From a checkpoint of a small mixture-of-experts model trained on Wikipedia.
Size: 19 layers, width 160, vocabulary 8182, 21.3M parameters.
Below are experts of layer 4 (counted from 0) of a mixture-of-experts language model. Rows are named gate (a neuron's input weights, with its number), up (a neuron's input weights, with its number), down (a neuron's output weights, with its number) and show model dimensions 0-159. Each number is 500 + 40 x the weight over its row's rms, rounded and kept within 0 to 999. Numbers have three digits each.
Before each expert's rows: "gets" lists some tokens that make up at least twice as much of what it gets as of all text; "comes before" lists some tokens at least twice as common just after its tokens as in all text. This comes from a sample of Wikipedia text that the model never trained on. Tokens count by the router's weight.

# expert 29
gets: " of", "ing", "ated", "it", "ed", " a"
comes before: " the", " to", " in", " by", " a", " as"
gate4:496558535530520473499545498570553536484509460493499528513498611500498456491522515497507559470479403484498475534497506475509454458531442614511451512524578575483477518563537492470478446487507565505467557421507463508529455524530500466493608494481529451538455527491522452527475469505470533563504542480515434546463477552518456477514489469573443490505496481492496529448523498511561468519499505480465610474514552560530479485471515508565464500423464477576486591526490568521474572560525521
up4:523496442539512492404544526450543468474539477463475547528557404459577547566461534494457477458468519446545510432496511486568528385549487500522470518535520468513520513508597486501440558414507424532483510502514552552483459496463475455485514552517487447467492538520526506500503462505504491485523473471522440459540546496521523533558520592441484532466501460558408557478511509508519594503561505487544468525485526485577489502489522486473498440474528503522579533520521429470482483534558486
down4:500414496519473489450453483466497494467538466586516461571581490459505502528529536480439510543516484519475482501492476474550513535512525460492504489517560503552522413538493493536474532530484542465505492462506543479472475470476624475477489511563526532497505511426460504509508467539461466441491524526522486558515549547503480414498518540510518486495470395521478460525457531524531528534631489559462486515500486499509502504578596480494469541484565459555485447483533465439471533357513435
gate5:537469478456530516554529396507494521504537502505508505529468480621517491488571499513525503496510509556487499536479616514513488507484591493495500452460448503508529475417455490448518528501551471519531515529532479461516538452539522565512483476467482477537466425466495508570520440497515540438533421528534460517421524556437499515508518482540501496461567468576515476502525463531506485457527603571462574515558538418552527486492519426493552479453499471489478527509473455535523549520402495
up5:447519522472576548520458506589557469564504493492506504480459454463502482514451498489477484424529526494511475559616439492457563479516450523437501512505498511427472490495565491508496468475410563520490540462434512515491507489567444502550486453530469563448541569430564478377505539496556473541469572525483501481549520442545468519459405506453549476483466500513518508551494498460455537582504458488540505476498445534490484452505515569450464479502519504523522456460528502482503513558459509
down5:556480515534547521447451492527488563516543430460436548565522510567571486517536486464491481542573486609511482483506567488509450458502496458521495533525548435510505406497525531462493456409453446509592542457507523509508576461499511485536544448473557525482461402428528496500483453517483483444528495482559540519487591479465516422510498486523478450475565499451423465476465469552532515514508500550481496547537440493497511533492416490485470495486564545476476489479505506498458525568509477
gate6:489451481496428481525490571463455502447521578496423451526503570546428527457503494527483519576579409539531480525508520461523552534489562515532543440464547475501513516534519529421540547515554456542529481489434452538434507537513555507520467484515576500492520491513420505476461518509486444485458505472521517507482543468495487507500557500504455506566428487478415501565457507463467530511438458504570511536523541496388510513479471558452579538524451488538451553455542517469520542479479526
up6:555469510442524508519503496423487479474499518469473470483582479458464502526497497506407509565432541531497499514397514485492531469473512468519448459461483490527534572494469431465521588520416533466553553474441523518595562544533497450524516529511449473495508499482503481489541535470507540455500495485447538529492511521458525440518484522501523554513518509473412468513515552463490436615523485540505539403486467557468471423484509465525496552545433474517468537537498611532487476464547537
down6:462542517446578446418455480488535557490490481432552533548477469494478491406440435470500532511505483492473479523543530506460451435416546502559486516570504590557536457526507530540451431432529483545499535500503507537413504538535521473479519486466513474475530505530463484493582465479446511451496532507507499520474507521490497520569475617515483521533538438519522548534500542514542531504511487497554476555442501526521413542492487496430481522437516487474450508482491462505496480591470392

# expert 4
gets: "\n", ".", " the", " |", " (", " The"
comes before: "\n", " The", "-", " In", "|", " He"
gate4:497530588523530481522420546511561518506463512477565470550493488515548502528498509414404522446478466475463574536574532526495550450455465483516563523514504536572573534447497503504506479497523493521489428553506434545438500502464541408497454541460572489480542561549436524494529543461519497461517452525474481459486586496488508452481523525489456535495494527430568488475461439514434464447511483502529475468530496488524555476525557460412495519508516536489452583512464523425446522515523526
up4:496513597516502439504459558502529520534463485481517499548492438508535472527445520461414504498482466455467604525512526495484572504405472513508532525492492576517576513541467528486538506497541409497499513544551420545440461549483584450554456533467527462470560527510446528462539539498563441507484472490491478517479554513498513455459518532465506522470508585415570545511428462536433483427470477513508505490536529489514508493507514511419504504515534545496460559465520549465399503486514531
down4:553499523499607468510455563505428503444488494484543494483459517506591481581506503470494468441500516491525467518438445450486469524447465444501374476528524478571431450515432503515464478481533473537515487582415429547468520529476475535483517439493540504598497498433526490561490482522494548489507506493515526523489466508476506476528533486531499518543541529463546427520565562629486548411541499489521523509471521498464464476534556469558507502525495478513446454499514473480550512465473478
gate5:521470529493484477437517433524583502513476542453488460518469540517463459470569509552442506586465534578587466560444468523493534382486538545467489493525502525454469513506522521473401477521452480460562526436461509496497508498440546470524531467516496536501463467544515475441451524551508519473515486450499468493472428489555480480534543477496443585458488512486455525433535530518590476555528464497509542466504446557464448518503544538463503575490524468461502438523566410449531519505496503
up5:475533524472500451480504435479488481424467496487461386540539471512548496492463585577536481486477471541569563527467468593501460519555500532464539460490491498512496530451481470505494495491462451502508475435529528439484450492417485472515463520481524544518422532515502477464500444549470446462559581500456570480498554569541547520491461471530433560484531543485446461506487500526476501461582455519531481514532481530434439560490567450458471486454476457472509421489551437448537519476544480
down5:559578458453468481449482458512486439460481527421558413414536504458513475468494485521530498474554470495499484509454510494554501534544561551493515474537587478523520565500443497533538521529512521459479529486447481456473460455528453474487463471483568500533480427456502542525559475465436523521588527442467465534496464493553518502525507478518494488559495551428486516542499506484511455520486492486527526492562398518450466536472500509495444477487604487519468391439506518394502525472569464
gate6:509459511504473545524457505451527520529531527475506610508430543501482485486450614485517453477476564509519497559551496490406498496471518511484544500498546636513488493516498470540475473469529457423458441556496445473492445432534594448435519558502462507441508443496488502532527468475469551542452465466548474542485519530465524533471506485488458472503501540505429509577491457466484530526520516499436437511555497479471492570563493464520490516456514487510562574516489474505393492534464456
up6:547576554426483492452526466490506564483512522489504439524513419551473461502536439527525548553552466560538488524540523502524482482508536494469417506497435454501492506407574547425411554437429523575533510478419559520506555538461474511511484424551503561472465548479465552495542542514491492430503466487471494436498497543507494461477461459538509528530513465512485550477410532506495524476437501503498452515557558412517503503520479463481563501501539431521512479494576490510522547518480514
down6:481485453468561480473471552499489392448518546483508458487562459509526460458529426484502535500518536457471462532528481497490480445558429424560476462561554418470459524540428482458535512564460443518540514489547527545497556493480425607539496452431471511459492469534512517497504486508503540459563466486505481485537516462537502553504479458526491460491504490515543512467506501579541477477544515411474566480464500491526437541473631472540456473444440532494467502466471493530568506473517483

# expert 20
gets: "\n", ".", " The", " \"", "|", "\n "
comes before: "|", "\n", "-", "==", "The", "==="
gate13:573510495488462551454441411496523459489547483523513573476516522462510524515557431497487558508502509471585508558528476506513534448555538464405447475485533465500485541468465491484545491463499441561536471470465498483475499498550529534521517435495529530468446548452516543497626435507437509492424520493537490547502556402562522486584515492603502525437503518516480496524460455473496507550554556483473570532444561518581491554513519524478479508511487483443482503501462514470496565486507540
up13:536513464504517462520437535490493506513494501465517449580495518502512454488461534543514461530516531531436515409437488488503523513414540527671528469532475554511470513513505496492460410532473587453498481509504475543550506484442530513498514517468469535507547483514484464525428553465554492486529479527446511474490476546463496494444563484372530430518490472473469561449504521519446527530459473513561496460611464487398492495438445505461532492454515476541501501448529486505523496479484464
down13:480511537534456422560501496486516591484469515416475529486535531530502468599457568465497557546447529519559482478496446500533448431511490476470555460538426445524532517515524404493517496441443494488510485521479558446607500558483453525515492481468476448450511479545523486473482543502479490466478471571553520453479496470465570544500533498464491542512489492562490459487505494502468477419469591501534524543481532495600543536461501494455459568499471571489531549493611488521505496500506495
gate14:532507486557435429508485410529504505455447430490467515493420476561502502487439559479506541500496528479557478564463517538555592514454548479465462508494480513464508559495379470506514498499511530408414545475460518464490565541493481448492515508504499469528482503597497505493489453484492530473542520440504493588442508640470612530481524464540498462513492475545499480548532472516550462483516496499520551501522448529507492527444499548475516519521502492431556509518458512534537489495543451
up14:409539547375529529513522523496503533574482526485512530481518536525489467461457466439459467506490492516519498365457471522422544565523459529439455501500507452573478563517465440547519484479524610473471490456498510474533540550455471500435503467526471526461555476474542519485475509477436494504452556558559526485479540510514512499508422523455522525495439570463519465531447528522444490461487498497453446497478493444503502581512484467505489525542543555481536484415440529466522467544518461
down14:516517489592498566585525503447493510503494506484552522500425466523465479482525542499514476509613511482493523504500517504542514453564409457501523578432420442553535519416471520528498542450524491478491491485528596493452532506406444467522496433504460484542473522554476499448431562548528513459446513487521524487503461499434539577475518518516499503554484526510535529517476552551554484457461525492487438463526505494488501530414450502519509524480554526464499529482423548517503525581565439
gate15:572483533544480608490479503457526464519549540505415509487522538594504523486479550498485511485517478490528455459504525529486523448493487521517599536477511491476522485552508515449500497496544545461467475530504450473425460550474589479522528488483408520552487426511578415511485553607603476450475463425438513554567496522498513447490489485469523457530488467506503528447485522472528510507533447525437495459517427530447530510470481516531570563508487505423531543464477501495519512427508488
up15:460483487428533355527467497533551503513432475494549508531414476444506483514497444565496529515506545557458551498520498464491509521443468492495478484548419509507500502412481515506567467493510500463503457410463519465521508479493399445501492511510550474453474526490431564491482462416460451542462497504532481459402535462472502550494544466533482469470492548424509484523503483522467479538457520436537481508540581455548482518510492504436418487495525476541481476536514475524514588535543560
down15:382521564478520542531546511512497457499545422445532516508493566522487484496450493497433472557573494463552535482512477473524517511509525487514464540498509588533467512591579547532497451519511524489543552456490482528502549516534428460449453494452463501471456540532502548500438497513523462534601491548529540470417486512471502495466476491517588455493485544493526510543472523510474615498456492518497517456510511439475539453596499472528512508438514537481449461580520459498523408530469472

# expert 51
gets: "\n", "|", "-", " the", "g", "\n "
comes before: "-", "\n", "|", "==", "The", "==="
gate4:569441476506492440488518463544511622487456483491417603535497493534449458465474516537482487503480553517463443446492524536448531584507493514475470513524550552468540516488460500440514462505520526518463515563473506664544454575521537447532518442473534599480529498559505519488538522552533505496405548518457492537406495572480468500505512507528505512506513509468461518478466478495505509473459438502569485516538490489440515525467538491490480500474493524460495484498578471490510561506500564
up4:552485563500467537447511529527545573438452488567510589473468517454511484470514539486474496470455550479434528503523559450463509495543456482469445515568484459567565459501530499443526447493546466482542462522520498510496483555515526489509545461487514526536480483536492522455557526537482507436442524532469503481460511560455503503501481513560415568485480611468480553505448527532528455462477484503532446472540503513544479548512466502549477515499417592475468486471584556488427551545614522
down4:499486558539512483546530511428498516420491492481525523419501501559436462456469520562515501578514437506508523455492526470491529482457494458505499503521502516540478524492424511485507469535456537538460495443484528493506456578484490502459484514505451490564442467510540515542496488548482443487482593464445566534483444556506581394537501429503538464472469513467481496524535518506488530463397456403517462454479475486538424451520552548552495468478474501431427487526441455472487483431449568
gate5:478481549453536491466438476512537553572493456525555540504454571486530494544529497468425489533506485520511541500483449544522548506464514494531582502501509420559491488503472485478514487461509559464537458523520495499489520498469532409496409497500483514487529458499462526539535505505504477558545491434473499531525500462486532497521525499441545455490480441497537459486505493371418498531433479478514487434503468520551490513455316534437548538488585413492496506520521490502558556515465492
up5:505594489519448553531582497464486490473532538453502529453544486499501417451507553523444473522482554468560435560426552585497494480505506493529436504506466529437480515493500549525431490527503422522468497545469492483473534468507558510451527498520528537504462484480523410444520476442455555429493527540517540486499555442510505481581520572479487550527403531535552495555486483563547531503512499528556474588513469440506494512495507460549536539486541511483470471507517495583462411479451469
down5:516504497463490470488558469501569523458531529450505562555454441464571380442476550546588532475481427505459511522557520491462509515476573462497483480502514431486484493543410503492519411526502486476535465491490462553478515469538521535515482431468526484467505530516556493498494494519513548502469524508482584467571537494441512550449536448493553582503521536448512580487548550504419497453462480498517472480490563406440415510498505494450486454489540503504431545517517514434500478540491533
gate6:515503484427495525480524515465497424510526444494450470582496505559457452491482478541527432599492484505508499500453494568489552472519478531524530462458446526496527572459524479538453458497519500492435483576433529487512533488505501532511515535466515479484492505466379411567508512571419518572515497527496453506494596516401524516585513462514539509542504464515498489523527399442513486587500464469479514512538465492500487486501534472498593496469551459459494519483472492507475601537496466
up6:496478528480493483475567476474491462516483554500530564458528530464503543482493487452455473474433519543550488410516485523479378510516506497453598530517478469478486456451516526507472530520496468487488505509549553490467479547471537425466528417539501543586549526518517557458490442443599588415503541479478571458537453531519482491546483531559411485512456510500500503550544525564516422480504519522525501457506438522519517477554502508491470508525439518470483447507569496546522450416553473
down6:462561505490510493585542421495452474516560466491500540495511507588524573566511536493515543490513520552453494491469544502552457546427480484546510459482508458555521491475463565545534494577519545490510514534470387470513519441540514521442511508481476555555533543554457528488409474412470497514458453551509454546554507537549460553450504472491428517484474518544536485476513508542501464538495505520561437488522515530545524506552510537560495484483449591424532530565490493519507537425557481

# expert 3
gets: ".", "\n", " the", " \"", ").", "=="
comes before: "\n", "|", " The", " In", " He", " It"
gate4:521451506465477494504512523514453509549549399491450456565498587487446495499486515450555533466534593515485567565562503477465510499470482543494490588491473465526485516569493527447436478513474616520545472479508504533468568487427516485494517504541483549542571450532577487572500532482501515449567522509450527492503502507476544484469556440458530514476610454522520569415503524419496502494452489520526480483536413481548469466476520484510476504488490528509556514472442488528485540458530548
up4:409407451497502489511480593499499460520540457439575500497477534532490494478399468467525477483481552495540500557571471466517444561478482456486504458533509534480461492501524463522436513521552566540485572503488558464460563483483494412502484499541435491538548452506592519518492567534483502508522593494426516509455496486461446466504539496517550524480569459534432551487561480458484530474475533501496493521491454478511521517567501449579518548545529507511525512483378484495449480532468488
down4:469595530467502552446511496529527517565493493423441533508459449534520589473486504434540550551424475465530461433484531473552465490600502527623474469491520531473472509534475567503511468473571496528530463487537505450560453466562536542538513497494451507574470507525558538493487495586509504449464499455480515564537520450490474468510525461492561517491477536504527442434506485481525493483510516525459493515533466521538481458487528458531473529500527549586547497546490539556499495497588402
gate5:513489473499505593420492460463510519511514456427551521447505542490541408489535634535471422548480512477463474483560559500463536498497567497488480531539485499512565502468533553517454548445509476502495420514459524503511504436469517460531422479458415539457569469475494495468535537488484543467517508512474450496526468487360559503470525530511493574510477432564510458534507477525498539568536528466537486541449531568515516468490446526438509522501521470525515533465511447532471482510489447
up5:506514505500514534443492504448471489464422479463499486419527478489546494500574556535489491529424541508512502497548540492468533475441582448536465519552498429532447488484475574520538530421520512501533488497447525488506506479481563464544446449423403518505497529442518490455528442471444517378479497519529430501582457466469567483515546537490498547530464464543514453560539485481495479523487563471523510479472569592445498471496461527447548507476518520544497548460557533495421528501555495
down5:422482510494523585495479500470502492480428490490429478460504480475565499491507545545483503514499481540520486470514471515440502545518533429520511411404478431434535510513534405480459463483498503571449528468498541520537586499459533516489509432457415471470458528487505525504424458464501467539455513496491489506564473472495533500501543484448468506443447420467524447500456528475630494439533488497514573488473499522564458462453483545481457532466477544545488425414538558519493517530500494
gate6:473517558495494572509472469395448475514522560420507540476479565640516477415522481444519507581500540475526459504478501482459494531415525479490503445488476528462488480434488553457524481510478508505494475527493445506510522499446548494537595501417464505508503415532519466472587536495450534523459539454582485529536532492433579507522557482484512468426557511520445461493479507471513495490512535598496497500554495471523492500516427511474531543542511524524548546507462511429504463506506520
up6:496430381504487446434543484526503497467518488519478463506592438483482545550488462492544526443439375493494510517547510485517450463574494489522519420524579519511535508495478531538534498495516478525544527484451558519472473442530508507494477483602575584504441572460478538501544477493549465471530581525454446509527492458529460481500505529475489486511482444534557507458534484424543534539471489445488486528547533412441501520495510501504503409488461494517546496448516557501523454521541476
down6:516469551503404485511464458535605551419480505531515460527594458537499480550459499481559544390453549520499529494500565513519505462540485549537470524516569492522500497476473480533525501492498523482523488508463512515518489522513436407475392496424513529481499537491527479517422482510501489387514493500503523527494471528501542538436500483503481482470558535546547572535480522473474483430501473560428472494478529586414572541504544502513529481427468455519480548507521498575481510468469527

# expert 46
gets: "\n", "==", "===", " ==", " ===", "ia"
comes before: "\n", "-", "|", "The", "==", "==="
gate4:535500523554480495492528411416555487436474452472493587516493518469517467564531562511550493527557520524522545561459451534465454533493540540462595498444532549403499535466511451507512490485465575560449540553523434532484533536485505473417410528457504506566519579502517541497522565485555537559478553400551523558520521446425516503552491505506522510473493513471478513530513503467487496503456469491467485507519493514457476497480448482453473483478567498441544551543464512564520514543482476
up4:490499505403492512509443590540421523530508566552480428505511481508445529465480421535492484478484508490491481443513535450499560484447500474546408462537484473559502489516485549451485486497531445428536443464509540502538489453508508544624605453515526487480553447516438441497493446488443446448534500576503447466473488535586493500451539451457453504488557470497522497441480468496508501487543474501517571490531524452529512473496536493555508520502468473582462439493533485461439520508470518
down4:499519470483519513542520523516590484495530476542533555454437481529501529489541511504456394569442489466463541517501493405539538530515466497506417546452517557539496553500474481487526570519411482525484524508518460493529527460500566525545485487524469511552463484568461425556481521473522464397458497507504535520551475509498463500461459489472420489514495536496391473561487495497459415408475498550474478514565501466552500537559510498502503528453466423527437473507486519492446453452557552
gate5:540482492551547479459550528470484504485584614494469534537503433487490531503508551566482524452443493467452518484542527527455503402528509465517550496475521517489508543500589459556496493476531487493489508526479545453456517482567441435549523471563499523506458522521505495487544508431546550477474428511519484469403549435511542429521416514549479583571528404497490516424446505446525506496508514484525463493495503517505519518592489478552450506495480471495523568575471424484500473527488530
up5:428496500417415517506505448514485466457460423539518469537502520509455467546577481532535514534548499510553443546580523476516511505528498470508489463546506469534527427481477546470568519489451466564524514426419510535521449505488468612456452516477512462472518523506494528505484529547453445475461597483462437501546489503493460523534517514523520483471436547473577517511563531467511442582499524542450512530504532512538459410531561469441544495500514566448486482468548499529489537487582540
down5:506562502537517489520481563459511499507512483433486566535519514540527411434474458548498474511485500518499540612545520525392470508457534463470477478513528454484472528494477493489465483467528495464542518467450360467485456483491487463503493493475507520521532542457473564525481453459460564477463525453564457486535502457547522483495459334513492543570536523459515575488485542526474514520546520570555475460531501483511455513508463484555453485472503505544559485459425518525504529523484586
gate6:520444535485487463454509516493503490483431537477477514475523461440497380492475488508549434444469471514447564522540561451533504463540544520469449508528504495448511454537492481466506540446498505531516537421489448422519389518550457479509430446517522491469481544452479621492485417549477500556479456485514427501495485500490468516528507467522500582469529537550513500551450459480446476521473490499513501477482640473494460498503555495513434526503488472487511443477439574523508445557501505
up6:440585569512481498536519500463455534560484473439578508513517553551490417450494447513512561572424521470504475515454401566457497532454564555514490492479493490497493508474550533497523519489488555498454501522505604542475532456472505538524459535477467524573464522542495503537466568490515428422488560485501512524541423445479567472468560489535528444512512509497475518553508551520484460551460458490497586482574445482500454484523487521505537493516556521534568562466511488524571535467498470
down6:451547459509485467550481454547488519478507466537565506554507456551471604459519514488551574526527503444488455493507509516458514516493439475530512426493486509560571493561473512496520564569512557431489496480518532513443519511575521475505465535476543528556563528545500503526528466548502461504567514461438422523513451441546507540447510513468524491467537508411515513417518527473491516503476569518485539456543428530453547537516481475489499635525556495572487442554544539456525497499522548

# expert 13
gets: "\n", ".", " the", "|", "-", "=="
comes before: "|", "-", "==", "===", "=", "The"
gate13:590533522493514498516532452483596512539517493477497541518497501524505466524531486521480642509489567515482504425477517545480505413463500491480477497473412539499580479485553445440423451489469469479489556485456488538474474514460496521504455516468493513499505507571529574559551539466457470535505401452482508450464462541500476498530516513527498564476509513527406631513488417487562497522508519482439550507490534492518517457511435522471526536508499503527503492534539463531414581493476485
up13:458480483445482524497438390400468541475537492513482546516355523482430530456489532547501459558522573541535456492527513522454540492452530539485505474459498471470528540514474559486522450494523498476530499410460512466497543546494529453502534441473464516508508472515506395462498485527500496413525468383490477543487491479540492498538471493545501512494510449397533509504481543498524527466466493482557560499495471497580543511613466537532534522501545494448542511504452505551498488555494514
down13:479458458563517519454510538529488465487519502477481448511523486483516510584582445476519502462444487437440435493476552529493482493525517534441533496513513556520436543566471494593506633410482478564466516515554465570529458505520420480470501462464469504472463491533490556535520506454476551472552461563481529465512563470520565483496527500494566517551482456467563476465455524499486528492477511467423547497455520550485544547484573480457449454510501527550534484523497608479524482468453548
gate14:524495507451502437557564510463567499567452594485458477517463503487536475461513478569431542510534548556517542509516480612481565512395488497481483516472463491469481453501482540426479444464475497450482490493486477460543539532467530534523453506463393487494477509512531488505535503539506493517416387429484503531541519486508532519481529516472508502554535511446476522476510484434568528476523444496539485506487491544478465508486456447430570546454478525503534435590509485521589567514468512
up14:575492551497507488511545578512484473481472540547500493464544520527551508548523549441527533455438512497576452519463506517547450494510514462503550399508566485517459459479498509466503566510483571471515545581555447495507511470489452472497534516529539501482573450490454474538519484489533471563481537531547565494518509627482595485464506501441573460560509485534518486511495539514505480472481409500519496517481372464461520481425493451451539486481487487580453463496510537502558534482456467
down14:554540487439396557485449517528554438467505448555506487478508478569477527478483560557559491558522549448493497568498476459492482538491506476482523479481569480513576493425468480478475495365467480496569539487466546448499577480488498479499525455523447472451482548506497470537525452527447546551505447437578539471528588498442469522455517466465502514545487502545501555466504446438541494480420503408489494502516445524563470442527447472520538499458499475536503494458468507484475517504523469
gate15:520496519430489518573506511394528524443512519505501511473500508517525487463500461508501471488490528424485498421518508485446505455461493494523540404522561472533491567495492494523544491517544445440490457463450457400452547504526481465514497490502520496460522448403390484497512487550465514449469463467525546481567475562528454549513531464587482529437466530476472490483511564447508535589442517540479512543521472444521550521518468448438593527480513490447566449566451522460481508521529490
up15:489498479462492499460538495600448446506495480487524422458542513463471547522494573497515576523440515567530491498498572532527515588507516508523442579449457526478536406488563558480476544465487552528531596506539579496516510498468527519494520465547485486477467587536539499505526497454533518544541451544463411536517425503498543480430479518486521458555503448490433540504498495603514459475531450437466545492472501580465516496487501542514470472484499477488456504437495515522540427481457527
down15:545494451520504505508465479523481463517440489546485450463475474616509519458507525489528551489521477528447506477481509473459553563424477477424553566470483489486574560418474522471465528517482534475534562508564508478505525590485542495465488486542514454488452484537492492516527490499467520593514509480561535544464468455511458529526533511479436512537485554445397507447466497485460464511553463457532500519560493482541556505542388433457510528586511501465553510431544540501537545506567558